Weights of a small mixture-of-experts language model, trained from scratch on English Wikipedia.
Size: width 192, vocabulary 32768, 38.7M parameters.
Below are experts of layer 7 (counted from 0) of a mixture-of-experts language model. Rows are named gate (a neuron's input weights, with its number), up (a neuron's input weights, with its number), down (a neuron's output weights, with its number) and show model dimensions 0-191. Each number is 128 + 32 x the weight over its row's rms, rounded and kept within 0 to 255. Numbers have three digits each.
Before each expert's rows: "comes before" lists some tokens at least twice as common just after its tokens as in all text; "gets" lists some tokens that make up at least twice as much of what it gets as of all text. This comes from a sample of Wikipedia text that the model never trained on. Tokens count by the router's weight.

# expert 38
comes before: ",", ".", " | ", " (", " km", "000"
gets: "000", "5", "3", "4", ".", "2"
gate4:171116096110070153133117147181165120137117099079103097168132163137096058050057081121115098148141136195100122154138068146152132124101132116155131154029151093140120108163150159161147082096171107132102149166159108094174138114096162098116158112136087107171107093031126074163103152160151101138096156093141109097134111172142119107096174165142121136140141111173169091153133152148123142186126158180144103098182110117160155140129126171088155122141193094112135114167091086149101134123132115126134079107109142133133050113190062147139165130185111099136074147138151178129107087141136092086
up4:149165190104110122115133100100113079159158112114121142122143076163111142094086128137062078084112166167145137162116131224133129181137109105143122092127150111109127113142141158172119103154171127130062121122103135226125120100103144115138112103140112138132090126158083096072105156115203124143073120134098086083146085125106137171187236104141155170180132082134149057170143126154108076134072129074154100118145085166119112051139132153129134158078107142111159143100144108094133107121091138149115137136080158125103100097094124128122154188104089074103093124108166140173086071127097094113
down4:128099100157140185139159167146147154114153119167107166094143110106132105127092137118147103117187134137142058114132117144090135090107067122128124109159128130107107068123124105151180136103162121114156084124114113167162083139180108116151118178093152083099156096108133184108096101086111157138118104177124189159085130128146139107089111127112151155059164172143051200106155122160066095121112114132068071167156239179130095156119146058170148090141176107095061127129138088147098145117109131139089170113187132083132158095150143119126092077118132170109095127129172146134165180156178087161
gate5:134129155149121140127170195146165143155094133125163129168151129097075178165114104178087118086157122140110121101152090127112171110148136126124096078056191132071112117132145097139136125153112098161155196134131163183107191154149135119113140105118086111107163138100159190127097150157203140136125106099087160162128135108137096107120125104088125156149069146175086134151123134143107111095130130165108100210105118146175067053135129051087141076153110151071109110138070173149075095052157087130139111107134124084103108175119158107153176146111120111056198091126128163152104166159122105112
up5:142154145135157122087174132121128133132118147160134151173136091143154118125185070120151118137061093134104080133131137095119159119029153157108116110137135080125161129098131101080098120145065080127121140025101139113127166166157133154219137138108116162175085148139134116185122118084121166157088091057133087116055142144139192142169103151123135125148113125205120163058105116118162116134170145152128087153180108127167145113130161122069103132105119171144087141126127189117100095126141116201120129081121142131129209184119128078164170139065171105118081113121150131169105134102146129141
down5:144142113107131159127113125162145097099134142143109098183143151115128180156117086124085111139101114152118163093168076151106145119149158117078125163144167141156087176080116129208112123144138121161102189116080032160108167086122132128101116084070109119141117118053103155150146167169137182105106068114183077131057116128125157156089106137115134090143162111132139122145116126122070137132081105108167062105142119111128133124067139170156077130171153074123109167102104125189149186088141142116033082124130168175105056093098122164069167140164102152085115180115130158114113108141119164129
gate6:186161130141111129160108163163146205113120105096104143151172124090070113072088123163160159064130110106095126102126104140128139151103127165132179129166162090139178096100181092151122060109130169088106122154128171140138099122140069142158127141082165086099138120144107160098126136146118149102116103092174089121055143135136115115107084125102102117132087157103139105091144076170121122173132061134168106082118169130230094065142129102143113144132103151150106096182117106136142081088100160085077107112109087102106122155148133151123076160042171100152073143124190078203108143112104156147
up6:103115160125190153116126144172097094163130150158170165133134160126127154156209068124095130131105112188110077066151152065180124096136136102113113120082107123076139077137063127106156160139112117185134103157164123154125125132120164095081155160140120108136120145100174131124140107103156122187117087153112150186085142105124178092147113105157156135121115104133086108097177077106137154078124121130141105231076092112108144191107079105108122141055136133140101156072107153103124136140178095153171146123162181109121160116097124115135191151152135115074161046084094139057137136086172136160
down6:128125129068126118141092122099112149074112127060144190131125116125049155150211208135134142094129189077147153077110156179130133089171180095158079123181192165100156151146187100074193115135137116189138191111135039132116127094095118086131115126088130145137158133146177157101163110107123133114107163114127198120110145125119087128115156123185088104091165126107113071120158138073105150092156135141112122182133150141169111104122126129161120173117168153093094113114125133117144131148149142116101077148098204098139149125161138131055130163167118167214145125117107102116144141130121141146
gate7:118151134127128112123104129121123139148105121044099104148140111164133063098142172110103113139115132144105153104180121191161062137178100167115099085107193067128152126144123143172084092103098140083080078089113158116080146134078123088116111128124138124139110090088153143122112141106101170100141068151161032119115194156158158128129139092131120058114143118168101128102070139137147134164101161137185119119115112087146091059153078102054161118161123163149132117150130093178133199129102199116087136099149177195059138107108100153123135176140099144108119153131132134099071095158166161096
up7:105124199121120121128055180101122104074135064078079142199157110135148070089115189155148138094154128131120143139169095171153099085145124157181109091110134127103092156175129127114144123107161098095176135109121147137097145098140130159141177156091156091100083086188118111086140135124101127146109147129155125118149116145131112097119099064155103094147062122143107090099140113085149063128144160093112080153120114103110150192177159162143121114164115159194153142124120122156129107135096170122184111098159137184127173130114121182157105048062167084078171123142140088065121080159106170183
down7:136163094144146106131139148139156121108106140139137092134066129152067125142091133150127113146049102133121194138124067058064134102151172141120105187113128110108125080147050146145178161123127157093058065174143170147078083184202079099169133125125150134153176117097119164112127130101153145198216211127097145126151081147168177122142122122127111131170113144111126128075147189130115104150121090101113147142111127157151132151178124133151135083079110154149100168105175145112103142142058164156103166101134108139138203169132152137151114099130075138085126111140137130156112116139146127197
gate8:174199158124144155123158125100210160148125126130070161140138142082171098127136158091125091197155175101123142143191131163140123098144112168160161034177135121134104138151127135127103138131139087125086154123156096148116098122068101113132086102127125139183123195101122123129168070103140156061143110146146124134131117188118092170152130111143109117166147166114162201116106153193155071129079178087135121080140167126132128126143122169125169117157101117116103114161114079164066139169114154188140142109151168144154145109084096170149154102139126127106144129143187111095050037126192139095
up8:169121155079096128154099100108151112183099188166063114095151157044158098133143127072162144207175137117157159093160109125144125122121149115141129091180147125148184149124179177145113134101123090107115102145169147105109118156126085146167062141122110140179090168083175090162140123063126161072144139095155105066168074204144095148176146213158106131123107134132071136147144163129142090133079140151078113135196139124121182067118194154166130135176152125133117145070169125134128117131092159156097187119121125142103148140110146166116075136107151134156141090090141131150109091142140128102
down8:056087066186092169072132122121150136159122128133079116143148084113144184137138129149100188167150175130099108155105179089080123111093150123111107086149081153104118135130128103164109147073125131133175111161145061153115092130137141203139174115081145103125133133142113115133076140089122100144133069094115120105088156136101161083171125182086180142108165100171112184100113142153100127060108188089086093142147084089153118143156099160150126135153122118084150192100121153170152122105135132165082139090143128138070111126123126112201083122097151117069188150168141133097168159169105146214
gate9:134143166162125062108129128096137136128112104120071143100071136109097104111143052154130094118146093082110120150114133211136135113097115146124166089170157088098117100091076083117109138148123122131130154086113174101165122080047077101098168158150090158186137137137103180150193137055163118121101117096191128127066133115099165178168135127126114145130190051133142110054175159057134112160114125141067137150162090104095156145113176140103109154139160129137148200123113115136078150078175176141118165159121105094125135125169107126114116107093121085115137131145081093133161136054128131158
up9:131117059119108160162153151159105083150139145117197115156172134123154175139136187110095111154083186178125083115149137088120152134168162105140115129152092195122098176149171198102153103121190122100060130128138103199114139155149117144168116090171159078114099095144183115128114087169120125120154133174108147146214146161125056075092129150143092149104110212143091160143146123179145160144137133129178138119089157130147157134151111143148171148152094164077101097086138124094147072127099091132142065103160158174105067134145132135105114137142149188113147128127193143125106104195086115123
down9:118164126120155100161179140101186162160139113133094133139143142121089131153127107199113145157135093127106138095139168136108119163180201090108084103098154133084139185085153170095158179200113094142115135127097131137138129157147135153127147079050072108136119177116124098148148149138108130032128148127080074075188091099126106140147091198141112099089199104106083156115135147124158136119174201138134186187134120122123170162164122133112169165121073089063168168125186112135162101128159115067125084109111111117117092153115122115092119136142191118163187115123122137157153094132129140180
gate10:161159154153114133136086198122136088106190164111114105146147159070174103142119108083103117111050072077108105138122108130105150156126145098161166051173159113192193101123087129153112171134123125126156149129123124139115128149124123105129152153135093138137125195120148133121174077158190089090128149113139077114137121145073083140127110097169154117130116051093128065096100169104124089115045154099189143131149144107106152169124097123058118118085122178099110094126105103113139120093104097193132109177098111120137117169107119102157174100181159097087132119099119088157084108106222178130
up10:162116111139103164139167124112120153154089129140114100180133093145115108154104096100097139150062166107165169108107128116112197057103100100156122164124102127149073143134182061126158144161120159155122088195172182172106067120127121140166127131134154121132139144158118119102126151119130180129138128113125155109086094180133155181159158163134155152160195107132111149135081150100099139132192115158096096095134147152147086117126147161177059144203144099112120167149160056131139084125100077121076191166100098159192180111135130119152082131110119170122124162141155181129079248124109124123
down10:111137106117037135068118109155060145117167123135129162123122149162176123095113103180154099141135136047181105105093115120147117115068115189051104163135147127101132122173113207153179073077158149127093119131178168146169129126101108105157122097147101147158086105090129140134136131125083153077115126163103136114155082109168139195122163120096151106079082176163179142115111105125150139165136160107111136179166159120187139128066174128094134119141172105123114111145136127091138129077144131059125152089126100050105162130168140196134121134134066173126064127162137139152174161077135133136

# expert 9
comes before: "1", "2", "3", "4", "5", "20"
gets: " ", ", ", " in ", " | ", " (", "| "
gate4:128053134165020112152163101143123169102126168100145150153105164172126100109064148127117118122125145182067133120133068148064170119137095095109165109090205109146152091115179167132121158106133153058164151145120209141140175071151174132138109121058108102183152099148117113137150143161156124109090109144162080045160130149152137126138161129117139066118146179158127110113139128130169118108119070149101160138166147123149147109124124085145156137123112147149111103097168131142134130075158129139097156085219092133114093160106132163059155135163139123128169080106129130113167135164107122199
up4:147140117119109164172154088068136121123158138117160136112088159088149105148161096113160199142126135113139133114156165107047153134153110136173161050158172105091110092084180165184110174157093144113109149126101132153134162092200151097184104133118098145118128091098145068140152101128091142092150141162127113077126122144088104162099161148131123080123097168143112149133203148078087137133110129126110125142075104093186171113135151110096182138200141150089068096100162115041093102150167071175113130096100135155087144198133145135122175152140149090142130106105130075145176155088078128176
down4:134140117109084145169150080162125110101178100124171101145121146134174166115124145128112104124165108132166121193166153122137104108092078155204170126089155124126116112122184114141144201123118152141162128101112114114154146080186106077152094135141137169130189166131148157119103117118094125119170127112106088053157099167020114168023175110197118160134186092137113163122136105089134116127150086100160132162144138120137146190124142137132092187139122068132120130157144128066124146075113124168155151079103096135125064133136137148116165130211112143172144114131185132134111128138076074086
gate5:077112100129120060118086136110097126155121069161090101161168094145112147177138107118104099178131114092104105129132147146130151135133120180131154184139102150122164153179083143107153163154144123092073088120120140117144164073074137141139127111160115107207111150125154145123112116134105093077137044106137100126166097182146153091136158115158127162116085144153104145116109134132120185152116086202121096143201132153116187124157126149208060126098110099135132139080127192128112155073126074067157066044123170091085186127136148123101132105123189147126170160143135117142121098191079157124
up5:147156069072137138189078099175151068151188134154119127090123151094135151156076098069140094164105098099058115177126151101077079151113097109163110158145115128143109103184138129139169126127177129142097096071143071078166129133136158150164106134135152134124136171163146101168141114101128153173121070099096135152135084140095167131139119135122117093154151148108095045133178140150056121135116101091155093091152109131194152134122131172172117081104116093127158152087091130108141052172149142067148112159031120139068141111107076102140106106114183140161126164130133150106133169168126081148
down5:172126110165118142124114134100156194111129132123177111176091140095117151129125183029127045184102144158192103122133148142129135140147161134171152148070113109154115107136132128125048148138141107140117120124146138130195131152140223130142180059157081111118119105112174117151152152096077087167140115119125152127138153144058145170176140156191112138164126137092095147127138172079140119103115079129109133105222139141035135158151082187159119141168116099106131105140109105131091140073120095141118116140088116116066132101104149096152139171171141104190105127162116109104066157131122111089
gate6:179134086195114123126159112119105198120123131134154164127113147108122115179102153108096135122139155182130145095172095113138096083193099149104109143088142114117191085113098155142073104144051111114134139129143125114099159111138228109174147161102131128091161089052048137128152124126133092059133140127151169135161181138047084124095157140128098111139140139144110169130218128103105085086135090091095117146157165121139176132182117084097170135173118151123124061171130117123152132085149170132130186150107147195109110163098172174072116141168113124160162154091133109098127148154101111126
up6:153095118126070131130208121125132135125128022104130139140125159129178146173150097138143100120139140107098085119134106110139119109135114157151130128113078092125196105161047155146103166101141099093046130086175113102131113130105076128116121226113082106060116130099091069125177112115109065120137132155144134124166094175109097107142152130155075101154176139198073129121147115141138092073137161113154102110167093117150153195150168161149144093102107168095194150144087186099141075089111140084163121140135178160090124198121149147138154138138141116143154147100112108117163131167157124079
down6:151119134145054109131184165125082092132131122061092119139142163095206092166028115098108109117196134114148109158137119113120182088096108132181100140143156114073116093129086098141092167138124162176142089146079052093093148163183100120117091153083081160132132164091135143120125076117128158140113103097151168132117158156086088157139145152168169181142199078174145141166168105148111133107113109151109141158097127101107115178124130132109127129128114147185123142109165106103188109082137185143158169169066137095100121121112137150161156141150155058172141179116156164127175104127113127073
gate7:166113090157077064092128144146130099130133098083097147104064128174143145108115121085125165135137153120177127177075159117147157080151104178143056157153144134142068120153112117107142100077128145122139154090109128092121157112124187147133084140118098110086166128084108086110158104116156176130129146091161101075149162113125179139099138133115125138168153129103099102117100152120134142167130126179156110148065097140197229162156130112162201132133100149078138146120168145074156138128093119131118151078097149149234132125137095123131151139125242120137164148088090114151106113140118053182
up7:170094173138131172049149161073145145156134199161168152188101148104130154152223134126146088116052130093112136138109127107084114133111101121113126096180137164102164134103204085128157108192170162135130112154091095115104133148160063118060133113164117078133104118151114111111119140119106103093073120101134189129133105093108085157169115120151150172159133072234118137215078122155151117160122102101073116138123168159119077090094118133094159098111090141165155124138089178129116110133129122132125104149115131153148122077102084116109108147124140099147104180133106124074111116103155136063
down7:030153137069221108130136156149139125189148131165098130090171111122137164190196128138108137123125110121097164074115085128121086115159102132072117165152154171182160133136138192093150115151092137064190165146088107185078115144154142109141125111111151069127119123154114103161140117123132101115079105141130143121082131130190153093169114157103145105163055140150090140114119145139133120185123169098111111075162127129104153043132139126138156060092130149114138124158141164137091115062172135103138113149236158152147144095160115082133121124135085153121092145112114153097115111108151150186
gate8:117135108116120074110111143163124125171185096105162152093096135125098101098090121195136099156143045159058122098057063123131152123099150107184118082173133099159134177135161121102162142129034190078177085127098168122157146109083177160102151157110121129146113127155110132129155069135146126077137137128135103135127158164139153128137118096118096126114077112100111088033144175123145135139159119157180105115134147135199171083177126128172137162160107121102121107138184143148149210134123160135131092124098112120097132102146134115114106173136120112130087084159172139192052164155150136186
up8:154081126135136107094166115148126083118099138083135176096178130102187148151135122106171133156150159134116141131138166113105142082104116174172095154096190141126123091104084162126227170115086144095081102119159175063099146140116117095199084081162141099138119117145165120121138091137094094115130089109178095082152151097147117157130101216163054125115180123140087178082173130150116153149123101140107129089107116117179161185123157119128129119143134138099099136107108115076132146136106089062108130065091119188189175140141108059157148150073170112141184172165129134086144137090145155147
down8:142125149090177123132147126139088131125120123097125134111126092088186137125125189074131099135133225141164178117167190098137120093138172178146103132144145116110128101161096056116055167130107159144150114096100079156073143156150124165128072093115113117155130159153164145088104181063049065119128109134127131050174148114137052112112100195128141096095163140089143187125123113130141138098094137121145087107139131120173116195110109089170123162098132096105090106116086117127103074158105112119122114153151130111099186177133143105092169127145142077059096134118064090108149069121130154108
gate9:162165140127050161134133144119126160147095095129096127135101165140106126142087129093177156151152045121079130163118161106062171131099156146107132091088131187143142145106137182094122162090102132122096121148165187108103103152113140132140124121061131142139118155115136194163085117095151144090125123105198102174160122143143106086120116124016154133148057130137135112146088090104172122130112158115157085162192198092090167080106092162143099108136147122134093137180069158147108176108114086037124077146139137125139159151114126154070077110083091100078111128126133125140114084111156170103
up9:139117131132120156118142084182142135120133123155121132070134107149190136122097090123125087133155089208180169181089146100101129136110143129073092116056157172160117160147125152083091112091109130086155180133170104120139131130165128162185116109063134131094100117108116147139094073106148081092062159089154192091131161162146113129092072168040135151079070149180143085160104153054129129144124177106131090150161118090118137089203101143131077121097142151124129172162083156130093122096127149183114122114086141150078090101106202164101143152149139141106126180098128155114150093111135106106
down9:172185173121157102166082119127142095100128117155108098149101131133128115138170134098158154147161071136089142102083076107095125168145145097027182086079080128118114168161176114110082063149104117169074147097106080095158115146145082154176124162118093135108108108142152172139078048125056097142091110140139104069101065045103147165097169136132098137077103117160152119111144132109124117175149142173069177131127089106149144103105124096148074081128167102144118164126135186083132119081113135113083122162125157114155130167087125155169115137136216125170134143097145121122131125092122132128
gate10:145112132255115136118153140101082119153118144124158184135103145107227125108098165119135109177094117137099109129168176097108132147090130094157092133159119112137129066114148147155127148134161152181138061161125122110081092088150194119142120139133087081096119114143106167102107119185152120199124109100167165159116145150107146135127148163098102137101089094172095135142166109181139122105092188099136175132126115093127091118128072065075157117095149188120070189110120133103101146148140130143136160131055120178145131138129154148080134165168146075125138138130104121124025151094109128160
up10:120124176142114150195092105148139140145165126139081117093103173197126182115135145103067125112204129123199140135132096140107089138124100115110152184111090139157071142172129169141119137149179118151158129153082114141157157093148110114127130057108149175129115160113114102124105160058086115173123131105123113104112072079112161167145180098111134142182179147101193158109122061112159168094100092099112099086189131084099157079118115154117159136103108114192135146097137143143157136135088166165070112145126086145144079105151064091068174124154174171132114212130128138090158087112110104101
down10:131126182154153163161161152118067153159148117131145082154187160133131070104123154157114148131145108077153105142162150146158121181126125100081116162163129151139139099121106130085197103178099159137144070145135069101115142075123139196140100163121174074122103151109126102087110118140125151136078131170166089107144086145156121125112134190100149081131138085142125114156171083154054097125147140081111133131128059092083111075101088098178059172181140116112135146147129119161156188089155133101222127090115102109120181102047082104142157084108123132164098143120139107047135120153145111135

# expert 0
comes before: "3", "6", "–", "4", "2", "5"
gets: " | ", "–", ".", "; ", "| ", " ("
gate4:133123161172114145095191122137177135146131166104136134145151137174099135144106152122097143115202121159095105083123085220135075134115092132107131112126135075111130110116134152131175076161072126109122111039185123123137112081142139106212128131132094108139140123131142124106167137178113129101126060184139131130157140152170160149187175186117124144120071177101129140119156181078140160163077075137113180157145105079148147119087113131185135131135087124037099150191102153092128118080172163166128162128136124111140158127054127152085109154147094170156143132148129081100110119201156141093
up4:135168103113128023137117096134116095126089108135147099130135074143143122102134156214099101107130191152132120210141099092120109116158128191128111115159167200172162113142141182162173143110149113075173148135097090085136147199062192131170126123149098144124109128092115132135157156163153037136090148098158134078170143119104095143100145133087151101188212136130141097152162109126182112146160115104120131058155140081144172146130114132106160085102143125145104141142092104148129137134071039088157099152096124160136127097122114102142159082147102155103131105135162088154149104163150153149
down4:180144122077144122088068114165100108112152111156130144097092113104163069105154118134100072124122180096158096154143147158052140175102110106122096147126155151104049123148147142101149137149145162129099096087154093102086212139176106116105087089119079206118141159067103084086129165084100112117123083102105119136167143154141107118125095119129139130145072116119158192132186138141065166140165167111154162083130114139149135122114182086125132149084074110125124149138151074126108115102204131083114099083154061150084156121116166064093119061111159125087135148089185136108096170107118148147
gate5:105061118183136134102146184122120156165120176144120131157115141127082113104104144162146111123098149159083106134102128079158110121146086098110160173123095130109094077181104093141084119174130113131112113123141121123139142120118111177159113090115085165155113103142116098122073143071090078174089081111221132178124126155097162163110132090168074129167144076183121142151066095131085069130133123112150162106100133165094163098156193115117113156121151126087147139045149108148144117076076075167133042074103162106144074147159156189113190113118083082130148107116102159138073110152123140160
up5:122092204093152162066100131073054118141118146089140099144137179112117095090168148127109111100145170129196124106128224112125171173083123086156105104137141125101139116119143108124164154185140101096133110144098098154169076106136127097085087113150169117144091143122132141119157095102136122131039132145075134136123106134151126134136177075130128125077170069099153114100077150107141168049047111156121120134108140159128118087109094121153190108172192126102090092127157141180130175176110112133154158125131128179082085151129070156164102137141110100142077169131149156135116087080167076127
down5:131107127087133118135144152119175085092100106106120132169094129131104104138072099184155121106194125153119133116156127155145138134148126174069119159117199125124180202105119126098143151151091097172101102159149105123152135145150154091159130153190181133074096071106078136176130110133171159165123114110118170184142107060171132120114111140097095138201121092156126108144125118079107055130079095114143133114151161075103162124126181168168148116126102165190086128113194151092171120126122170062122115129139173144151117093092052095124079146079150100093200125167138107085106186136103116170
gate6:181136166068108174093171135120114085163104153113097127137157159110125145129143201113099122124181126171091076096116168081142092110098093146082089112114125113077152136111148142162109095143075207125088180133078144093137140069156122138080160115159134166158185168142097179172124145134092145140136101100117142108107115147114119158140125110124168171115139132196116111116064109100125102141115111142084136151106143123165159061123142113122100163101065144091070088134122110104151125093201198125227083159075112119112135167081151122118145136125125139155126053118180108150149154068184094124
up6:135142134178139105112177104082119139123113128139106123068069169136102120110140188104124086178130157167148176179195157139127137134050114161116093079149199103142179130124175193166144190106081115094144147108122132075196132163141133073098087134142111115130170157093098134118157133144156163116153152167117105113137054158162113098091168140138118066135134142132133172171110105099122111150122172150098117155150140128135100129118152131086131115157210091172084149123177193152085205144115131104097124155102122149155156112086101135181108074179156157140147100160143152097149096065151094081
down6:158182109151105090111085142130159112121132118135113090085105087113129128148175193111134099140151062124127158133161091125109107102114135115078143100166116081078115105038167202136118140175161151090106169096146095164084123092160084110116141085102151102166060181133153086138096128101150149139125141094104139138144142124135136082164133154135172150128100157144115128140163145159078145098125167127188106193145133060122146122141115092165148118141135118117118093041144165080156081096185066137072146156175125089119137142096172142110168145124159157122118104079248104149142148105121181097
gate7:115078130166107143145155085138156161113111133118128145097089146118146138136146150111127110107084106159102111205098173129154131097165107117128088089115167122047161100127092135095088113135102151134093121098128135169150125148136146117117127123140104152116176154128101133195134176134137112100187141185099123141123136147105144152118161147157116153145138175166144147128032092123071107107149147090101069177068153127135109105204111092088102169098135122042117136133114158103060060082091103147161071155088140109123054197102162149091125152121113076183066167102158138116074071119148176098
up7:089102096093149122151158163133117149121217181130110122092115077133090113150124193117045151118181115101125184131127182117104107077064077136084142131138126077163102076127091159119143129025099121118126151146118161069124138120153166188168121136091142156116130111138125089131149108107119207126153097143143102142142085090089164162107175124156113139200121085179120127117141080092136103161191169146175123150094102111097193126114128160135143157122114114144135113108172186094164089076081149146140100097147187096132142138162121130086134158122082099106097164148071139146138146114178163146
down7:139105134109090184136097114101107199147105132069142146152132152139128152126111127094102103114117145118102136167181121125141136167180109055103119086122132116119074105102146091192116128145151147178133141120143128079166147113163091176189126104210157084153170157174127115130158157115103113070086129101086104106133096145060146154133155103171149181133140099117126056149134124126089142135123124128161101140024113124118114073162150159150156113091136095204097126143121114108083142137078123168049124123088130102120103094143131150172127103088114162122171118115149127171106068187175024107
gate8:191138140148114105167166139100142125138134160111169113120143139132139126138124191069123113134131129179087127153160112114104111096192090136087146152163162180160130099197112178142148180136142108094192171110133115122097121128115161132145184215113106068127149090089102150155182151130173107099102143133185130126126110100113103130081083140093143076129199174114096159169034087129157073140111145108175176153080108147134194129138159135170104131138168170064095127146062121087106093061108093083160105118123173107067161119129124150100124086154116119157121143136140154126146142136167170081
up8:097124176159145121112145162138112114176110111095132100143105094135132166146106126196105149072099137123107112138092176117167125170122117123124132150134192101166143139144122069108066144098131107097118140111086174123155189109142138133166105107192134147147173189143126115143096117061142195117146125116112108114112075089093104142143157118173165135123131143130133130095149117215098154164170098100086092187069079123138087079112160076090138203076178120120095119110107080123102066108127114145101118172104137104244082164150112173137154122102119124119112137113153150187185189134075145145
down8:105066044164128135120145124122119119134110145127137171152134123128122116115071138058094143123137144140110105096125087092139153136121128099129131151131133149130137091099126140128034071096090126151139168146169097157141199091130078135106139069120065100111119172176142072133133113154117148082134066149123156137057097154099099149102153057114114104155083170112154109177112163121118135179120145110182118140129141153142151084151112199105079093136135149202068153155131122140079070055021190111145098162074123118089096183115135130125118146084137108126154105141155093105126163113147158124
gate9:097126119108182149148186141080095080132139113175158123153240133122115067125119106135159129079157129109119088172120152126164112181104161123126156142124133146078183095116168123095101147058158191146153159065165103120131152041073150151110112102118152138158118189120120079134224128092144072091146110142109098146139123159163124116132145135138151047153118116079119133085152078144177086148095111117122122170158120137118157071094118117126169153096088156104149088117102135140157144069046113132136083134123143113150152157217138107129091094113149128110144128093144176155112098127115142147
up9:162110128153099107109144159176145137167148106116131077131170135181203091152103224094092166143128131137180092138102123040112169137100142165161194102130120155107138191088142085102121170089149170085122140073126136138155127101127138149150155134134132114169126173135193222127198158141080146110137124218156093151092133150133154093123136132150143100157098129094140122124090165130115118150088150115144144131167107127135159151117093133157219113115097144187076051118132077104197112117134137145128117141172163152121117143149089129093068147160155130127177111117138171128116129120077171127
down9:135096069182126123158109113104114156129141117125098121134163089119070144154127156123149070158030088078123163116124129198104146109156047106175135123109124112171123151143101164128125171117120158182137101143103158108156097097145086130109110236153123143103165137138091174141145156137155140105163107144107158141095102158155138120136181085065065089124159172111123165118175104101121138139118140136067148077084137103188126153117176167183103114110107104169140124075159099141170151128172124148149142089104143108131147114119156124109189185171181188125169173080079138078113142128145191143
gate10:148178118106168166125151121133131144167168103071119142111100122130042209178106136069129165107107124141115165112181175126098187088187153122171127120090104144131134149158126094137122145108122155141105096195139168056134107176109107138120068172116118152136193159088121139111114124095123139067173170161105137172167096144130061163155109134092150117148100133136096118173088129114151102148094188132181147172070204118136072171147139115125150147111169104116136120132207125095116080110130179135090152108139188078156088170159100089136137084105157105118111108127156149120175155107166148092
up10:114164107145160135165110176161135155163160076119115147121126072168136145169090036128137148110139126134124159126108067125104182147150144123119146182103088075154167155161141111192110109116187188187158103084124101111097123131152183138166100117084098108148073150068188165110110127095127140152130115143161064163131085120170149116105139139115137129119142144100132145129126147121146122106106121125143185135147134152109117087172081134190206061131062110077161065129148118141114128162229119119087137193169145178117095143168124102147159163151171175113138160119083153087131145143079116156
down10:118136191144139117129159158120203125113179240114097095181084169104140103151124058145060145087124207161136164101113184114091107144135114108174124116080122148155138145098134139140123129157142150082125131175109091116153069123122141111136120171129080161074121145124118148096151098184130112142103126190148080133162159133131105120176110159099091151101171096103117123137119135122136099150102118119163151062122098082103116131055152125156136105133147086112103104132152167192128111100159150114159145134115152154162081172056111137055125125149118141115167067154110168091154093088032158155